config.yaml
d_model: 256
n_experts: 128
d_shared_expert: 64
activation: "swiglu"
routed_scale: 10.0
balance_loss: 0.00504
tie_embeddings: false
optimizer: "adamw"
lr: 0.00114
beta2: 0.95
batch_tokens: 32768
train_tokens: 253800000
dataset: "wikipedia_en"
Below are experts of layer 2 (counted from 0) of a mixture-of-experts language model. Rows are named down (a neuron's output weights, with its number) and show model dimensions 0-255. Each number is 200 + 40 x the weight over its row's rms, rounded and kept within 0 to 999.
Before each expert's rows: "comes before" lists some tokens at least twice as common just after its tokens as in all text. This comes from a sample of Wikipedia text that the model never trained on. Tokens count by the router's weight.

# expert 86
comes before: " ", " the", "}", "000", " —", "})"
down0,250,180,170,199,172,162,213,142,175,171,229,176,195,176,234,131,195,209,170,150,257,248,141,206,200,145,186,154,188,216,180,175,216,192,185,160,194,314,216,163,230,134,246,218,248,235,237,190,192,151,222,233,167,264,222,186,194,200,190,251,219,213,143,214,188,197,107,186,236,218,169,185,243,213,181,277,150,243,171,180,201,200,183,176,188,273,186,185,273,206,171,176,132,174,169,160,146,244,137,207,163,201,210,244,203,214,214,156,206,187,261,159,170,122,125,117,94,227,159,189,108,225,162,181,188,145,152,280,247,220,232,118,240,240,187,176,173,256,154,200,148,142,263,213,277,186,253,117,164,180,178,253,233,210,181,136,176,220,243,223,165,226,227,192,203,256,202,201,228,228,123,182,288,185,192,161,199,193,229,208,228,235,157,200,212,181,179,158,192,125,153,104,185,186,171,149,187,230,139,175,239,196,195,232,205,152,147,166,236,131,183,223,181,241,129,268,171,174,129,243,228,173,239,163,201,194,299,172,206,192,193,228,215,215,212,217,176,187,265,220,223,195,272,210,252,151,155,170,200,114,236,215,217,209,214,142

# expert 66
comes before: " ", "000", " \"", "0", " which", "202"
down0,227,211,195,215,151,200,188,194,135,264,151,156,267,222,259,191,246,145,191,214,216,249,232,187,204,183,182,207,208,236,135,300,172,221,263,204,211,278,222,218,230,164,160,197,140,254,218,245,143,203,196,214,192,134,137,261,185,160,220,147,231,222,139,234,183,243,183,168,262,204,189,237,193,242,147,214,236,215,223,251,167,177,171,152,220,195,212,205,177,146,207,143,200,211,188,186,289,199,90,203,244,246,173,238,172,288,230,270,181,221,199,103,147,184,182,200,88,156,185,197,238,245,227,166,267,198,162,229,171,240,181,147,162,180,212,182,205,135,197,159,252,168,177,227,173,210,255,226,226,188,203,218,200,194,266,274,97,251,214,188,162,218,227,117,199,217,245,139,203,154,195,170,156,203,188,254,206,282,220,234,265,151,215,239,134,227,209,133,233,218,123,205,250,215,242,149,260,121,199,200,170,239,219,220,208,224,181,141,250,249,172,229,156,241,239,175,184,227,144,232,223,212,208,226,177,245,221,186,151,257,183,243,176,134,215,181,188,201,201,196,89,188,213,255,265,169,149,229,209,214,255,172,227,184,204,231

# expert 9
comes before: " ", " The", " It", " In", " He", " This"
down0,235,117,188,214,223,264,195,215,274,248,193,223,240,209,239,222,169,187,207,222,256,216,272,228,152,215,282,230,257,176,200,223,214,216,172,230,207,165,220,183,193,166,121,275,203,244,226,169,193,111,229,116,237,206,152,237,278,267,167,189,244,188,206,167,165,229,220,158,205,159,149,152,212,132,185,177,154,172,215,246,233,225,183,221,217,211,137,188,255,229,246,231,144,306,195,234,150,265,141,254,227,214,211,198,263,236,244,172,200,218,179,220,191,151,145,177,230,204,189,195,231,194,168,173,268,222,164,230,177,156,145,249,176,194,184,202,198,204,76,150,234,237,260,251,183,203,194,222,187,227,213,253,115,163,150,214,152,195,242,222,196,268,149,170,205,199,196,101,146,223,167,178,280,111,133,235,204,197,209,211,215,209,210,201,134,155,216,202,251,176,210,145,208,241,209,180,237,246,144,201,180,210,172,224,231,249,227,176,203,255,172,206,195,196,233,170,128,183,180,183,141,179,199,186,311,242,171,239,217,181,247,229,168,218,215,158,185,237,208,138,83,86,238,223,193,183,224,204,141,177,149,213,198,229,205,211

# expert 70
comes before: " |", "–", " |\n", "-", ";", ":"
down0,193,169,211,211,163,161,140,215,199,213,158,211,215,251,147,271,271,310,157,243,202,143,200,201,145,184,184,252,235,176,229,238,192,208,294,201,225,211,155,176,166,252,207,199,251,237,211,265,121,126,216,119,215,130,212,173,233,203,166,277,247,201,180,200,182,252,185,220,205,218,200,241,240,230,241,253,164,143,166,241,183,183,194,233,178,106,199,200,154,200,212,177,259,207,209,233,200,228,216,271,174,235,202,153,257,165,154,178,187,134,171,164,209,192,235,222,197,169,179,165,231,253,174,245,216,201,189,200,167,189,128,185,252,167,253,129,212,159,241,258,201,192,150,247,177,146,143,256,165,190,176,161,185,201,216,304,231,146,182,224,214,105,155,214,187,181,245,133,257,179,207,224,192,203,157,232,265,190,292,234,216,153,139,197,162,224,185,178,177,215,266,196,213,147,229,222,150,225,258,189,177,229,219,248,181,188,208,276,265,222,179,215,172,238,194,155,226,217,326,259,255,180,192,114,203,194,200,254,207,264,214,197,235,228,165,227,140,243,146,137,187,258,209,170,153,207,152,229,224,226,200,262,212,205,161,273

# expert 127
comes before: " ", " the", " a", " —", " +", " −"
down0,121,199,183,192,169,203,158,232,139,268,214,242,235,224,232,224,272,220,144,191,219,259,173,230,241,144,203,217,224,200,280,198,162,168,202,238,158,258,273,167,251,212,240,171,224,250,198,166,208,259,167,232,184,183,206,168,209,244,161,230,230,151,200,156,153,242,152,156,200,208,263,175,184,293,150,208,325,227,223,187,242,228,159,147,191,229,201,197,227,136,99,215,164,271,209,198,170,170,226,184,197,276,167,158,212,168,186,161,253,164,108,211,180,193,185,160,184,201,238,237,190,184,252,180,141,290,192,108,234,172,220,204,237,203,165,254,193,170,184,193,203,185,215,229,180,157,152,177,201,161,167,143,237,227,212,178,261,178,238,193,220,233,260,275,196,186,186,217,256,174,258,208,172,167,256,200,266,177,198,211,181,171,264,195,185,267,228,215,185,247,225,208,223,230,185,197,168,183,166,269,168,169,249,246,169,271,221,118,264,180,222,163,220,284,217,165,170,241,142,275,260,134,180,155,150,214,170,259,272,141,238,237,223,203,273,211,171,246,171,165,216,225,248,199,158,254,233,195,232,219,252,118,248,219,201,201

# expert 51
comes before: "|", "1", "0", "2", "3", "201"
down0,230,189,186,292,196,115,257,181,185,223,216,207,233,220,242,211,215,281,217,156,172,244,192,219,215,279,200,133,270,202,267,218,199,187,150,244,221,179,223,223,217,247,209,258,169,251,208,207,150,198,131,204,270,158,164,302,197,121,166,146,206,160,126,225,194,240,222,199,185,144,119,180,234,214,157,221,200,187,173,157,164,165,173,233,243,141,164,206,136,234,211,168,191,117,184,201,118,194,227,232,135,186,264,221,251,241,195,184,187,245,170,163,141,196,213,162,239,177,216,183,174,190,173,213,221,239,177,98,155,219,278,235,152,157,186,198,214,189,180,167,174,249,153,163,165,202,296,194,201,193,205,243,206,204,308,176,103,194,233,155,197,229,215,157,233,188,241,131,239,207,112,186,178,174,168,245,148,193,200,188,293,175,257,201,220,220,178,209,187,157,207,200,204,191,235,133,197,234,165,208,118,177,235,195,253,175,245,177,142,173,266,213,159,157,216,152,161,210,216,164,253,189,155,257,272,182,253,206,232,255,173,104,165,166,185,258,156,181,150,286,224,189,146,188,198,177,205,230,211,218,209,211,222,203,161,202

# expert 10
comes before: " ", " He", " The", " In", " She", " Total"
down0,94,211,202,178,243,221,250,224,110,156,136,179,239,211,253,151,221,208,193,176,238,219,204,281,214,184,208,186,227,272,242,203,190,203,186,281,193,168,169,194,200,228,229,151,221,279,173,206,155,240,201,147,196,219,114,181,176,246,174,165,230,179,194,202,243,202,154,257,219,190,214,145,195,243,214,212,250,214,245,146,146,222,174,155,213,176,164,123,179,198,161,160,188,190,186,198,199,195,162,256,267,209,146,246,137,234,171,157,199,163,243,230,186,249,205,99,262,218,136,237,231,210,231,275,198,201,138,237,190,177,164,266,185,147,179,209,206,223,184,210,206,217,177,202,213,150,221,261,192,220,206,154,249,227,232,157,233,207,236,206,219,212,230,201,191,284,180,219,168,235,160,228,207,169,226,197,208,222,196,175,286,202,206,144,210,245,221,236,180,255,262,299,211,209,244,262,227,159,212,142,254,258,99,169,144,156,183,198,189,192,250,261,195,182,124,285,175,220,68,228,170,207,262,216,113,206,157,227,175,190,179,218,237,201,235,142,156,202,235,191,236,145,226,214,273,230,188,156,150,256,125,166,171,155,220,272

# expert 95
comes before: "|", " ", "==", "–", " tick", "),"
down0,158,205,240,198,279,211,200,198,211,203,190,118,251,200,189,143,178,206,196,231,227,124,217,189,216,157,180,227,191,103,269,190,231,184,210,180,197,174,122,211,288,198,168,202,206,222,201,183,215,175,123,238,193,236,157,217,202,130,298,277,197,212,170,197,167,223,171,232,218,210,228,148,116,241,250,173,240,206,284,171,209,249,179,225,220,239,275,189,222,291,215,173,160,182,198,217,251,243,163,198,197,131,279,192,219,208,212,232,181,223,161,145,156,168,204,165,269,239,132,192,128,194,184,198,233,232,261,197,188,235,218,197,240,205,186,200,177,199,172,177,223,210,265,129,290,154,199,151,241,144,236,169,184,261,189,116,194,180,133,91,255,109,182,189,198,198,242,174,280,234,168,182,250,231,196,211,209,193,265,217,204,201,214,104,194,143,243,157,238,259,249,186,197,179,123,198,152,165,183,269,200,162,225,205,235,196,210,237,244,221,203,257,206,217,176,205,169,184,144,195,294,168,184,155,201,183,213,170,185,163,203,230,234,174,147,98,188,261,161,233,174,195,205,259,191,164,170,223,190,202,198,234,209,143,177,292

# expert 15
comes before: ",", ".", " and", " October", "th", " August"
down0,256,151,240,151,217,170,181,171,164,265,225,197,189,209,184,286,211,201,151,266,93,226,154,262,235,191,185,199,175,159,243,173,129,149,239,213,154,132,203,235,196,186,183,144,186,263,259,178,211,186,149,149,194,201,225,218,191,240,147,167,214,231,188,146,225,188,177,238,234,265,220,235,214,187,193,162,246,176,191,142,224,240,255,194,248,194,263,228,168,153,179,225,210,197,193,198,263,205,119,199,152,169,242,156,212,191,198,254,257,222,196,216,196,242,158,192,254,308,254,263,205,211,188,193,209,274,161,176,92,186,201,207,156,182,196,172,204,223,253,156,231,194,231,186,206,184,262,205,240,203,200,124,249,217,258,245,219,160,187,235,208,148,274,161,236,230,212,281,187,183,131,202,188,138,204,177,170,217,207,226,224,221,133,205,223,199,238,148,131,165,206,231,238,233,179,103,125,176,210,172,242,217,171,178,250,186,155,283,218,203,122,289,204,208,297,162,258,128,223,228,191,184,186,188,218,236,163,174,246,252,217,103,231,249,145,205,229,222,213,165,200,262,163,167,148,204,187,215,243,158,160,251,230,213,180,272

# expert 55
comes before: " ", " |", " |\n", "0", "–", " tick"
down0,209,214,235,111,284,160,191,207,224,203,217,138,243,142,174,246,200,206,181,151,219,214,132,205,127,165,212,205,220,217,161,156,271,219,192,205,149,273,176,172,195,104,190,248,191,235,211,164,237,191,290,199,171,210,237,96,227,220,221,156,246,268,202,153,211,202,238,247,209,243,217,151,234,160,229,214,211,200,184,220,228,184,184,251,154,256,68,246,190,202,173,197,227,255,213,178,182,201,219,228,193,269,140,192,225,171,229,173,215,154,194,277,224,215,131,239,130,197,277,203,228,230,271,94,217,228,191,242,204,251,236,188,164,229,154,295,263,131,195,240,238,167,210,196,296,155,237,222,228,188,166,243,133,127,200,199,237,166,257,280,257,158,187,207,233,222,149,195,154,244,146,221,182,194,183,167,151,216,248,174,184,202,146,167,237,251,219,178,212,177,233,207,243,198,276,219,206,217,251,210,202,199,174,160,165,192,207,179,147,186,207,210,274,235,299,229,197,195,198,201,273,158,166,164,213,213,185,204,234,238,144,266,190,209,208,200,182,155,266,184,182,154,268,228,164,217,225,210,182,184,252,141,161,152,216,177

# expert 119
comes before: " was", " is", " had", " he", " has", " of"
down0,167,209,289,170,192,132,178,253,188,168,205,189,150,243,181,236,256,196,202,258,163,251,243,209,233,82,207,220,253,205,161,149,233,230,254,218,172,203,214,228,232,205,113,158,186,175,213,220,164,187,258,195,236,120,204,194,213,208,153,178,228,175,168,216,200,193,196,148,85,187,169,164,199,262,166,202,225,204,184,144,209,297,160,177,206,222,184,218,75,252,220,205,164,233,249,216,213,216,175,127,227,141,202,242,221,157,169,238,136,171,239,207,123,216,246,308,224,150,232,171,221,171,234,232,195,184,271,292,222,185,184,176,237,249,210,221,141,261,194,174,182,167,182,209,172,282,188,236,163,243,197,205,158,90,218,228,191,205,237,191,241,197,188,214,225,235,180,146,200,174,178,218,184,243,172,110,229,252,299,230,158,203,215,173,212,181,243,243,204,267,196,249,202,221,198,178,190,242,204,207,267,152,182,177,196,248,148,205,205,255,265,204,181,176,224,235,212,173,284,219,241,316,181,204,244,189,236,194,163,161,171,216,255,223,246,265,259,222,227,169,232,254,244,150,203,183,180,169,167,177,191,150,186,214,253,161

# expert 49
comes before: " the", " a", " his", " he", " that", " this"
down0,245,179,284,172,237,158,201,274,283,213,238,190,166,201,241,190,156,257,214,288,218,224,190,235,174,168,114,114,231,202,149,251,211,182,190,215,198,144,270,195,204,143,161,235,163,317,199,196,170,167,139,200,176,168,273,185,206,170,198,264,145,255,189,265,172,170,178,171,219,253,210,195,208,183,213,188,214,172,168,225,246,231,192,192,200,175,192,173,214,189,197,203,208,236,175,269,229,145,229,173,207,199,230,198,229,172,228,239,180,213,204,157,184,273,189,188,278,217,271,164,219,263,230,239,168,184,189,184,198,235,180,206,159,172,221,184,134,227,260,158,168,283,167,174,247,225,188,169,251,205,174,212,138,186,161,166,189,230,207,228,180,195,164,218,155,216,109,213,259,209,216,163,210,213,138,189,177,223,212,122,77,223,257,107,93,182,203,150,197,175,172,158,207,152,155,235,229,235,196,246,288,213,260,202,177,253,101,237,218,201,227,146,142,188,148,141,205,212,232,218,177,181,170,200,206,192,152,203,188,175,109,170,207,205,295,177,216,221,185,219,295,199,248,121,197,207,215,256,242,215,205,143,155,195,170,157

# expert 43
comes before: " to", " that", " of", " as", " for", " on"
down0,138,156,211,174,133,245,220,272,170,224,214,188,237,216,172,207,189,255,236,127,215,171,205,175,188,257,291,141,182,201,198,234,201,181,124,193,169,182,195,220,157,231,170,187,190,170,148,247,228,203,185,229,201,176,198,156,165,195,150,212,165,176,90,187,259,155,155,220,239,233,224,180,194,198,239,191,107,196,166,196,235,203,172,208,231,224,135,153,201,192,247,260,205,124,169,189,164,124,142,152,173,228,172,176,186,168,224,259,148,215,259,176,202,211,142,145,158,206,206,207,274,200,264,216,253,207,210,196,208,193,255,234,178,89,166,198,218,215,237,243,111,180,263,199,250,211,243,154,230,185,153,293,219,156,181,166,211,167,305,191,160,179,207,224,261,214,173,256,131,160,166,245,219,172,243,240,173,186,243,237,170,271,226,266,152,267,197,273,236,237,203,250,153,201,201,219,274,195,192,157,248,151,189,214,148,180,162,134,190,228,206,150,188,199,228,216,181,219,186,188,193,207,226,205,197,188,158,197,272,180,126,205,252,201,199,136,218,106,224,271,155,208,251,190,262,168,133,208,131,225,198,129,214,283,171,179